Experts of a small language model.
Size: width 256, vocabulary 8192, 63.6M parameters.
Experts: 48 experts in each of 11 layers, 128 clamped SwiGLU neurons an expert, 4 picks a token.
Training: a variant of Muon for the experts, 437M tokens, 6664 steps.
Below are experts of layer 4 (counted from 0) of a mixture-of-experts language model. Rows are named router (the router's row for the expert) and show model dimensions 0-127. Each number is 128 + 24 x the weight over its row's rms, rounded and kept within 0 to 255.
After each expert's rows: "mostly gets" lists some tokens that are sent to it at least half of the time. This comes from a sample of Wikipedia text that the model never trained on.

# expert 19
router [124  97 134 108  91 128 150 100 101  77  93 126 101 126 105 150 135  98 107 129 141 113 120 124 149 151 135 125  92 127 101 144 153 137 154 129 121  89 108 111 144 129 152 171 132 144  82 128 194  99 135 136 153  88 116 122 130 145 118 112 124 104 121 121 138 137 140 140 134 117 124 139  93 141 104 174 101 140 151 126 144 140 184 141 147 125  76 107 134 125 144 127 115  94 170  87 137 142 129 111 108 146 130  97 133 100 153 151  96 161 120 173  86 109 153  95 107  78 108 105 109 142 128 176 102 123 112 145]
mostly gets: "'", " New", " William", " George", " John", " James"

# expert 20
router [138  87 155 114 106  97 142 111 109 103 112 121  91 119  81 140 108 118 113 167 162 115 112 183 159 106 150 169 116 150  89 150 122 131 178 126  95 106  92 113 157 138 131 122 164 161 141 113 148 111  84 149 133 133 104 125  84 177 105 123 134 136 121 116 151 121  73 115 113 156 123  93  58 135 125 129 125 146 145 142 145 164 128 145 140 160 107 130 134 118 169  98  90  97 132  97 153 144 117  92 142 165 148 133 146 132 148 166 134 143 123 157 115 115 136 109 146  83 117  97 117 138 122 147 128 102 118 179]
mostly gets: "---|---|---|---|", " ==", "″", " Awards", " Location", " ==="

# expert 2
router [139  93 175  91 120 121 149 142  91 143  96 111 129 113 125 115 140 134 105 153 152  93 152 141 147 110 139 137 120 134  89 188 126 143 149 164 114 116  90 111 147 178 114 168 164 138 157 141 157  91 116 186 183 121 112  80 129 156 104 117 117 155 127  77 145 134 137 103  94 145 123  96 116 146 101 127 105 148 181 147 131 123 147 110 108 157 131 136 147 138 146 118 121 103 149  98 175 143 111 135 167 159 150 101 128 121 138 154  84 137 106 158 121  96 125 113 112  85 131  86 141 139 109 146 116  95 131 144]
mostly gets: " city", " within", " at", " town", " near", " district"

# expert 36
router [133 105 142 101 133 111 141 100 113 101 136 117 100 128 115 121 141 160  92 169 144 137 140 155 157 148 167 185  90 123 111 160 144 152 133 128  80 113 102 116 173 150 135 151 151 124 104 129 145 122  85 145 127 139 128 106 116 151 106 137 116 147 147 135 141 157  82 128 116 140 127  86 107 148  82 151 148 112 139 119 149 126 186 125 145 153 131 128 145 132 143 101  89 115 157 108 146 138 120 119 163 124 130 101 119 125 160 178 122 151 127 149 126  79 168  88 122 125 132  95 134 129 137 157 101  85  91 173]
mostly gets: " Ca", " f", " Siege", " water", " Canada", " MF"

# expert 12
router [ 94 125 129 146 122 119 177 118 123  98 107  91 115 111 124 144 147 174  99 111 145 136 131 142 139 130 126 129 117 136  97 132 194 127 165 143  85 109 107 107 132 134 165 121 136 127 110 132 149  97  89 152 168 110 111 123  99 117 134 100 137 116 153 133 133 155  95 158 102 134 101 104  97 127 116 157 105 163 166 125 161 153 141  85 117  87  87  99 150 136 149 131  89 127 182 115 152 117 161 128 135 111 145 118 161 102 136 142 130 118 160 144  74  91 150 104 124 134 130 145 149 132 106 128 135 105 109 155]
mostly gets: "ka", "ki", "sta", "bu", "sha", "ko"

# expert 3
router [144 101 119  85 128 119 156 106 113 105 113 135 116 114 119 124 144 164 113 159 151 119 123 157 144 154 167 177 130 135  94 139 143 165 154 151  91 116 108 112 142 159 143 150 150 126 134 118 162  97  92 165 154 122 124 103 134 129 105 124 105 108 124  87 172 128 126 104 128 165 107 108 100 115 113 154 122 134 135 119 150 134 147 137 144 101 131  91 163 129 154 116  92 102 157 127 156 122 146  94 155 142 130 117 152 114 165 162  70 160 157 195 102 100 151 112 141 105 124 107 149 151  99 156 114 135 126 149]
mostly gets: " ", "approximately", " con", " #", " En", "To"

# expert 7
router [113 134 166 121 141 138 142 121  79 110 126 106 107 110 110 138 126 156 142 153 143 108 151 155 153 151 133 170 107 142 119 107 170 107 140 150 104 105  91 120 130 156 126 135 163 136  82 132 138 105  90 159 125 105  96 115 100 123 114 129  80 111 127 116 153 110 133  97 135 171 101  98  97 119 131 175 136 144 142 144 137 155 121  81 161 100 101 104 140 147 123 136 129 117 190 111 138 141 155 121 143 162 164 106 154 121 125 176  93 161 146 154  99  83 133 107 127 129 126 136 117 120 113 139 146 137 101 130]
mostly gets: "ca", "cu", " Tho", " Ma", "mu", " Cha"

# expert 35
router [130 103 139 114 111 127 159 130  99 131 140 108 103 100 111 160 132 157  85 130 133 113 130 155 138 169 161 155 118 146  86 174 131 137 166 149 103  89 104 121 166 205 156 137 146 127 144 168 134  95 121 126 161  83 108 109 135 134 117 106 110 148  98 103 166 116 132 120 123 143 105  79  82 142 113 127  88 118 162 137 142 146 167 108 122 118 134 105 146 132 147 128 142 129 156  90 144 165 157  85 111 167 139 125 126  90 155 128 100 136 167 168 105 120 163 112 110 103 125  99 157 128 135 150  95 105  99 122]
mostly gets: " on", " in", " held", " over", " at", "On"

# expert 5
router [134 102 125  94 115 121 138 134 125 126 109 140  91  76 126 162 137 108  98 154 152  96 114 150 132 158 121 156 115 114 124 160 158 178 133 177 128 126 147  69 136 148 144 152 174 170 112 135 172 124 114 175 175 122  72 106  93 132 119  96 128 104 134 112 141 155 108 108 124 158 116 113 125 114 114 138 115 179 130 163 140 144 115 104 143 162 113 103 152 148 136 166  79 135 164 115 142 171 134  95 119 167 168 116 120 121 135 126 103 141 135 124 106 129 156 126 123 105 108 167 113 191 108 137 100 119 108 145]
mostly gets: "year", "ries", " List", "Career", " life", "generation"

# expert 34
router [131  99 139 113 119 132 148 122 108 137 112 136  91 121  68 148 137 146  87 159 117 103 150 139 162 157 132 189 138 154  84 152 155 153 145 152  98 123 101 116 150 121 147 155 160 168 118 124 169  88  92 148 130 101  99 116 124 150 118 118  96 103 115 116 129 139 120 104 151 141  87  97 117 153 125 148 107 138 131 150 159 141 142 108 144 122 113 147 151 117 143 105 127 115 135 127 166 161 107  60 123 163 128 114 120 101 144 134  71 159 143 175 116 104 130 106 106 113  94 106 143 146  95 163  91 115 113 186]
mostly gets: " production", " ", " result", " support", " performance", " this"

# expert 15
router [116 106 174  85 106 113 139 122  99 124  92 123  91 111  80 135 144 149 103 156 154 105 148 158 126 144 145 173 104 133  69 131 135 166 152 136  94 105 111 118 154 166 137 152 128 133  89 149 161 104 111 125 120 109 105 107  88 127 106 124 107 124 112 123 166 167 136 101 148 139 105  97 123 143  98 149 109 159 175 151 138 160 148 121 162 122  89  92 153 148 117 143  95 108 171 131 141 117 158 103 142 130 128 126 161 132 141 130 100 139 142 173 101  99 147  99 148 126 109 101 129 159 135 142 117 114 135 148]
mostly gets: "He", " he", " she", " \"", " writer", " daughter"

# expert 23
router [135  98 157 100 114 111 127 110 139 129 119 126 109 114 128 105 151 117 120 166 114 133 118 139 139 138 162 166  89 188  89 168 143 157 145 169  93  99 126  78 167 201 159 141 158 114 125 182 146 119 134 146 146  99  76 132 133 157  87 117 109 133 152 138 140 139 126  98 113 126 106  79 137 122 126 169 137 153 150 157 145 138 136  99 125 151 119 115 151 124 151 125  98 101 163  97 170 138 161 118 152 168 147 127 151 133 155 135 112 187 141 160 121 110 157 109 122 137 119 107 177 152 143 135 126 104  77 117]
mostly gets: " won", " was", " became", " into", " for", " having"

# expert 8
router [115 130 138 118 122 116 152 142 137  76  88  96 121 121 152 130 140 164  99 135 139 103 173 145 141 110 123 112 115 145 105 152 165 133 120 166 136 136  69 117 165 143 126 173 138 170 116 155 156 105 127 160 134  87 107 104 123 155 138 108 101  85 160 137 140 145 145  98 109 148 124 125 151 141 122 151 104 163 145 164 145 172 153  88 139 113 109 131 176 161 134 124 131 130 158 134 165 130 169 108 111 142 164 129 141  91 140 135 123 112 169 136 123 103 136 128 118 108 118 119 123 149 111 168  69  96 105 124]
mostly gets: "itt", "att", "br", "ud", "ook", "uck"

# expert 45
router [135 119 121  96 108 125 160 110 131 151 109 116  97 149  89 139 148 119 120 168 154 101 128 171 143 128 148 132  97 172 131 160 148 163 114 135 107 136 117 116 125 125 156 133 116 153  97 130 122 102  82 163 124 133 119 129 119 172 108  94 145 130 128  95 119 172  82 108 145 138  97 118  89 121 103 146 103 116 132 133 134 155 174 130 176 165 111 115 168 132 107 108 118  87 135  95 153 152 138 123 136 168 155 128 157 108 120 142  87 171 135 144 133  92 131 114 124 129  75  95 185 127  87 162 120  86 106 136]
mostly gets: "FA", "|---|---|---|", " This", "----", "OC", "SP"

# expert 21
router [130 115 149 113 100 140 154 121 119 120 143 121 125 102 107 132 167 139 109 142 125 117 154 165 139 127 152 108  91 126 102 136 166 136 138 156  93 121  87 115 132 148 136 162 168 132  86 121 170  83  99 119 134 119 103  89 107 153 109  93 141 112 123 114 137 127 120 113 126 130 108  89 102 169 121 174 138 151 136 136 151 147 158 117 144 129 133 128 142 122 172 134  99  88 147 119 124 166 132 112 112 163 148 104 143 134 125 156  68 179 128 149 132  84 141 127 142  90 119 115 132 124 131 153 108 111 119 153]
mostly gets: ".", ").", "\".", ".\"", "!", "\")"

# expert 44
router [102 113 165 126 131  91 166 136 120 106 123  79 122 115 101 137 137 121  93 174 132 101 148 117 152 185 144 156 107 132  98 153 140 172 160 144 138 116  98 116 134 125 138 154 132 163 101 142 164 103 119 137 124 137 139 121  72 161 113 111  98  88 121  98 156 160 131 127 103 169 120 109 128 122 138 142 112 155 161 151 158 177 146 118 157 150 111 125 165 127 161 104 107  89 134 112 154 142 155 106 103 166 144  81 121 138 172 155  86 139 153 151 116 116 163 106 141 117 125 135 119 182  91 127 129 142  96 148]
mostly gets: "stone", "tic", "atus", "ologist", " rock", " glass"

# expert 33
router [135 114 159  96  87 119 159 109  97 108 115 121 122 121  83 149 137 139 129 145 145 129 133 136 144 150 178 150 113 141  73 132 157 139 175 128  96 109 106 102 160 155 149 138 180 115 117 143 138 112  97 125 153  88 104  92 113 167 117 126 111 131 101  91 157 156 121 107 117 158  80 120  91 165 106 164 119 126 182 120 143 133 148 120 151 142 120 127 130 149 135 137 102 105 154  90 151 150 106 105 131 131 123  89 135 128 158 156 110 175 159 136 108  77 154 104 121 106  91 116 139 156 123 118 111 109 109 143]
mostly gets: " Siege", " war", " worked", " go", " remained", " Han"

# expert 16
router [122 101 135  96 112 131 137 101 129 104 107 126 116 109 134 128 141 122 104 144 157 118 111 139 165 149 165 169 125 152  82 134 166 149 129 142  81 122 112 109 137 170 128 134 162 143 131 123 141  90 111 142 141 120 105 118 129 133 112  96  95 118 129  94 149 144 136  90 153 153  88 120  98 146 108 137 123 148 127 144 143 142 168 104 172 135 128 158 136 122 143  97 116 108 132 119 143 139 120 112 121 123 129  96 171  98 156 145  95 158 156 192 123 100 165 124 149 108  82  85 122 145 101 148 136 115  91 145]
mostly gets: ";", ");", " |", " –", " ITA", " Yes"

# expert 29
router [122  85 151  60 104 121 135 119 129  99 113 111  98 143 106 128 152 142 123 146 139 125 155 150 137 148 155 161  91 144  82 158 153 134 135 161  89 139 125 139 157 137 137 134 153 117 108 151 164  98 111 125 149 132 100  75 112 142 102 125 117 104 109  99 167 142 110 107 131 130  95  93  99 114 121 148 100 146 149 129 132 131 145 102 147 143 124 145 136 138 152 145  94 120 150 116 142 141 142 111 143 153 151  97 175 111 123 169 115 150 133 174 104 101 143 118 141  75 114  79 144 155 128 124 111  94 112 157]
mostly gets: " \"", "\"", "″", " (", " $", "]"

# expert 25
router [128 115 126 109 153 113 165 118 130 114 112 126 126 118 103 113 137 116 137 161 170  93 122 168 127 140 158 164 109 156 109 142 152 126 138 142 109  90 114 114 146 133 157 114 148 150 116 141 144 127 124 157 157 127 101 121 101 145 142  99 137 119 129  94 144 160 130 108 123 133 100  64 108 142 114 166 127 164 138 147 120 148 144  89 117 141 135 153 169 132 133 154 118 104 129 125 134 150 165 115 149 134 173  85 149  90 144 138  99 169 160 141 134 128 160  89 111 137 115  94 147 148  96 129 137 109  86 131]
mostly gets: " co", "He", "Co", "yo", "to", " Paris"

# expert 46
router [136 116 143 110 110 132 135 120 137 107 137 118  85  81 111 139 128 123 109 149 178 130 151 142 158 156 161 163  90 139  99 128 165 155 150 133  90 128  91 104 158 159 139 128 169 136 117 130 172 119 118 141 143 101  97 108 139 163 105 128 120 129 132 102 139 152 134 104 141 153  92  87 130 172 101 187  93 145 156 126 169 156 168 134 168 141 110 132 152 174 152 145 127 106 143 101 168 157 122 101 148 137 131  93 153  98 151 146  91 159 146 156 114  94 164 132 125 137  80 104 142 152 109 127 117 128 125 146]
mostly gets: "9", "7", "2", "6", "4", "8"

# expert 18
router [116 107 146  73 100 112 154 108 129 123 135 126  79 108 101 137 134 133 123 142 124  98 143 143 165 151 128 183 107 158  90 165 177 137 155 155  89 130 130 103 127 147 163 127 171 151 117 113 136 130 104 150 140 114  98  98 125 145 125 100 108 131 153 117 175 127 123 106 137 174 104 111 117 145 134 161 107 132 183 147 157 146 164  99 147 110 105 121 142 168 151 130 112  97 161 107 161 134 139 129 156 154 142 102 156 120 140 146  81 142 138 174  95 104 169  99 100 124  96 105 132 130 106 139 121 106 108 152]
mostly gets: "–", "1", "2", "9", "{"

# expert 37
router [135 113 151 149 117 120 180 122 133 138 147  96 128 117 126 123 126 136 125 160 171  97 163 160 171 152 139 161 123 134 111 193 142 127 143 135 122  84  83 117 139 146 141 149 145 186 158 164 143  91 114 162 130 136 103  92 127 164  88  92 113 139 111 109 120 125 143 119 133 129 125 109 126 142  87 154  76 147 154 130 148 148 159  81 154 114 143 136 173 176 142 112 107 142 125 111 123 135 147 121 119 118 153  96 165 132 132 159 128 133 128 114  82 110 182  88 124  95  87 132 184 154 101 170 104 127 132 131]
mostly gets: "Re", "|---|", "pin", "uff", "new", "own"